config.toml
activation = "geglu"
router_score = "softmax"
beta2 = 0.95
Below are experts of layer 4 (counted from 0) of a mixture-of-experts language model. Rows are named router (the router's row for the expert), gate (a neuron's input weights, with its number), up (a neuron's input weights, with its number) and show model dimensions 0-255. Each number is 500 + 25 x the weight over its row's rms, rounded and kept within 0 to 999. Numbers have three digits each.
Before each expert's rows: a language model's description of what the expert responds to. This comes from a sample of Wikipedia text that the model never trained on.

# expert 19
What it handles: Words right after "and" or a comma that open a coordinated phrase, such as "and to", "and from", "though", and indented line starts.
router:479514474492525502503472522550506510504492496500475514485488499511527509505483507467490526546511527503517500494503482484506531511467476556453483496496513491497485490513486477492500453498519514488479525513479472472517510489489490480518494492484514494537498501499506521504521483545456504472463500439513514516506468517495461532502471510513479533528469517498448508493438515486507529501438514485482461506524503525455525525502517519502528485510524451466514458475493534489491510548494511526494547511542529448479531517497482478509503555499501522466486492501501466506490477444499469496506509551476513468485560499508459505554520516546517496523489481509497492516469473425475507520517527528506507480481488472539499475492493508507491532499478524475494538459533502413436466477495478
gate2:524547508534509519502464520487518511513513491485537475471500529489521470492491505474451483480463511489539493466529504511536532503500513517483518495466515479542521524537507486498497499485496472482535495480463464481474504494478541534497480480505512531495512524503521496494482495525482495527468499499508497486525520498485487522512518510514465507509485461533497502490486498486534492515494536542474533462537487467550509511506531504456509506471485502523528469505484526480521537443539495516462509478494486510471487437457509507540498522495524533511502499487491486499472484508500483530468478516494527509540496501517470411556510480476558478473490508497496551521498513519448474494496488461542486515471562458474495500502483499499509475474534507546443462531441558521494499485531459
up2:520471526496484490505515510501510526473480491483484468527513494538460504531498490483538503489509446527478476525495517498512462508521501487487483505496524554462481510472521508530500505516530492518466491554530503535514512482516482544476516487497502480462503478503471473495517515503476519479501488482485472489460510477477497477481491507489534553512473485482491530499543523506477506477517507482551505510474496514492528459480518490517491453446486501459471521489480470488443516524461518497518501561480511493561507540530476513460511490493476439503480499508480538532530543517474500478524531495501503518482467535472505523459477521538463518536516500506523450461521477487524495498493556518476508462539525514514503549489515483485503504527450459489557509495464501531492547520449542
gate3:511455466498497482476504491486510495505520491533508484544480510442481486468542498525511499514500495474543537499495458456496497477522504510519474533486473518494513499511532523534521583507540446562514503552553451447495467482498516510490480477538494492527514496516487470478539480412532481493497520467492483508503483498522535529496496447496509483496493515526518481523485496505478529486486472485515490508499515482530536509581482507530522514472486497491503495512485511503537467507525481470496494518504453475504492497494458529512478453502487531488509485521487520501547513503466456492502477450470490486492497533522507538437534510506490453525491481484521520454512476542509494528488507456503471513493511491525523533523525514516498525517491463485493495507513507531485505510461500
up3:550509530501503479496483520496532526511511502505505534461499545545524509521493535496509536450511467520502492510469496539535463545498479458480499515501509527518538509486519505527525470445463516482526518471463522517487506503493483458510550525456498490470490490482468528507490514510494508517517457527491503501502511543492470461489479481468508442458523526522536509477514527509498474492530490539483520473483512493521480475466515482484473512539507491537467522519531482538485538502467481482468514524466531486515486476484545532519516517532486487504530482517488461499485441497503541476498466501532536523541475471495506471547479469449486535491511515488487514506468516467489465454472461527512509525467471532507461479503496462459540523494516547501496495483500486468483490529535503
gate4:455535465507489512568477482496502471514500513520529490545556473478505501497526435515491496496468487476483531507483512556477516480500492513498467477482508468471473497461495495475458482505475499480546471470493511502554504511507529519492480466503497503541544464505481475486514516515515544498519519499535464468513516530538520473506453539471484501479523465491467522522520558521502488504472504501508471523521464516499497520523524475492462506531551467510490506482518542480513488484501496509558516483504493488461527506513492457547529494488489446488516486538479493519483484497488500488484535483537516483493509460504493540472480477512449490515477493542455497457522532500511524521530520548488482512532490535479496439489482463524454504485545517522510496492531533512492513488477509
up4:471515539515501515539483467504453537483427499517486511585495537491500504502480510539499474451505485476528511523495532508460534482470518518496533510499556493501495487494514528515507533468524500497488463531469525539473538477475497484523499502502488470505515510540527476466510500520541526520535533494498474452506523519539455526489524477488437489503493514506503490511521464453529492499497474457487482511499506525466451478531518482490504519497499504490519463485495511498512504523536477518465496508455506514453514512491515477530489448503469521501493482527489470530475450466510512473496506489481508534477492485477459473471519502519509513491473490504526468476500514481504509518512513501550528498518471523483537522533506519522459505447522500531532505523458503520517548477510433
gate5:483491522523509472477518533508481511497531473505519481507477489499506500478482511465462510486473481499493464493495468504535488483532514480494488535534503506481471513513508507510508522487506524483503477502494428473510525486508533487500475538536489504535523513516520531483548514499512503525505516530519474536490456504530537503513476481524510514474508509495522530541506532538488463461488478466494532475512470490505469464464505458482512488518530488492451544509533519523502521451464506542456482486495563530502532532514521515397488502526520527495497492502518479470479524482496495524521505522467482493559487447533507474547481516464534493496509482512459494497522546496522478480526515487517527445499482490509495450514510491484537502469539492449491494468496438478494477542515486
up5:511489504490542467503537492504497495482485429528477467488514540510494505481511533491506483534461552511512480492487493541520504511520498492467522482513523512527516489513486504506522488461535541487464499462472503495521489489485467542483530530502487543493493528506496524503492477501495470496523525508487497491509498493476503478538504476503477531448510523481512539500516507540499468492488539466484474473505529455499493487482569438485518505503524524503476497477525522486480488430450522542457500459522467511470492517548509521450491507480513507554542484493514467486479519514520470485490495517475456508505492460506526458555500499492512487488501515481476515489473535501523511503520522529515548487524451514479486430530515494489535493460501537478514486466521507488498479543567514
gate6:530480513491515487487530515509490498522526509458529515499484500502417504476484511534475522499468500494484460470467526485456496476510491507496498519526503496471494520515521497527436558472496528494500504488522512488564526537520555437528540496496454520471517533510547474448478497497521475543507478506499495506478527495523485511447503505517536507563494515495486465505525518476523481452481513465475491424521463489495509520510505470493507473519486513467499491475473530475529509475504486484510473517472479548464492484528492480487450509516483518524466498536455468501528500471494529509528489479549511514498502519518504548501492494480496506474511465503512483471507507510454539518520538524474483494496536513506536538517497456488518529521485495475546531514528489486501508470519487
up6:481498465491506487506539490488496478480486481500513517553474529546478524509539506513518509453519488532539472469481544490520513476472492490516549515502505472475518503539521514503504502440538532514469491483513520550457479471534511511479550480458488512486493507527545507470502537507487464517530489457548468489530500469556508519454493502494474500518474495517439528565499510492502516483469506491495507494473465454493478490516527524514483496478484505489486461478503489458536485509474529480483461489468496559484486528519514500467464517474515548540496547501535513526487521504498513499498513502493539534494508565494530527516529527455472503466474471523521498503492493487506470482475472519498482500463489516447516516477505486472529456490502491517497515518494541470522492471493484
gate7:535435461507485493474474462468540501552484496471500546475498555488500523487476525488502512530522486543447494529492498477509504505509508502475453532460479496478509496492467472504524542525503512482498523491491501498500468519503496473488518507486500483456476456458471469498519497498470539502460514477500520457503489463502483492490503515500504494541550474498500519491521485489479490433502527471479468471469531534512482501525493530522468556518513554496503466486484474494498510504491509507520525480528509554503487506508497496507510435482495516515554484538492497512518505502492467502549475515497521492432487492519530517516518498553523522524465473519473494495534466532467529485495528472481493478505545490486487551579511519518508504526529448487513480512534491509510505528522498
up7:520473452503488531494537497499482511500545490461483496503447492490457549470482537474504490503546469541479497508508483488471462504494480522460467524546506501476494496502464534501496529526471508477497492480529435471487495497517469492490508430485462529464486501501500503494474502504478545479458537500482511480513502460514512524490493505507485503537534549489492528501509476480496504492465533476478442499519495516531454482525554495546518528503530502485516496518478541481507534465488493522469515520520501526500540498471484500481499490480448553519494519506491513534532469460482476485513493513478560484478480538541500520494542529552497521505500496506473486507535467527514535507525495489489483492520514508553494498506501541508478514538512490457512484455532457479510494557495491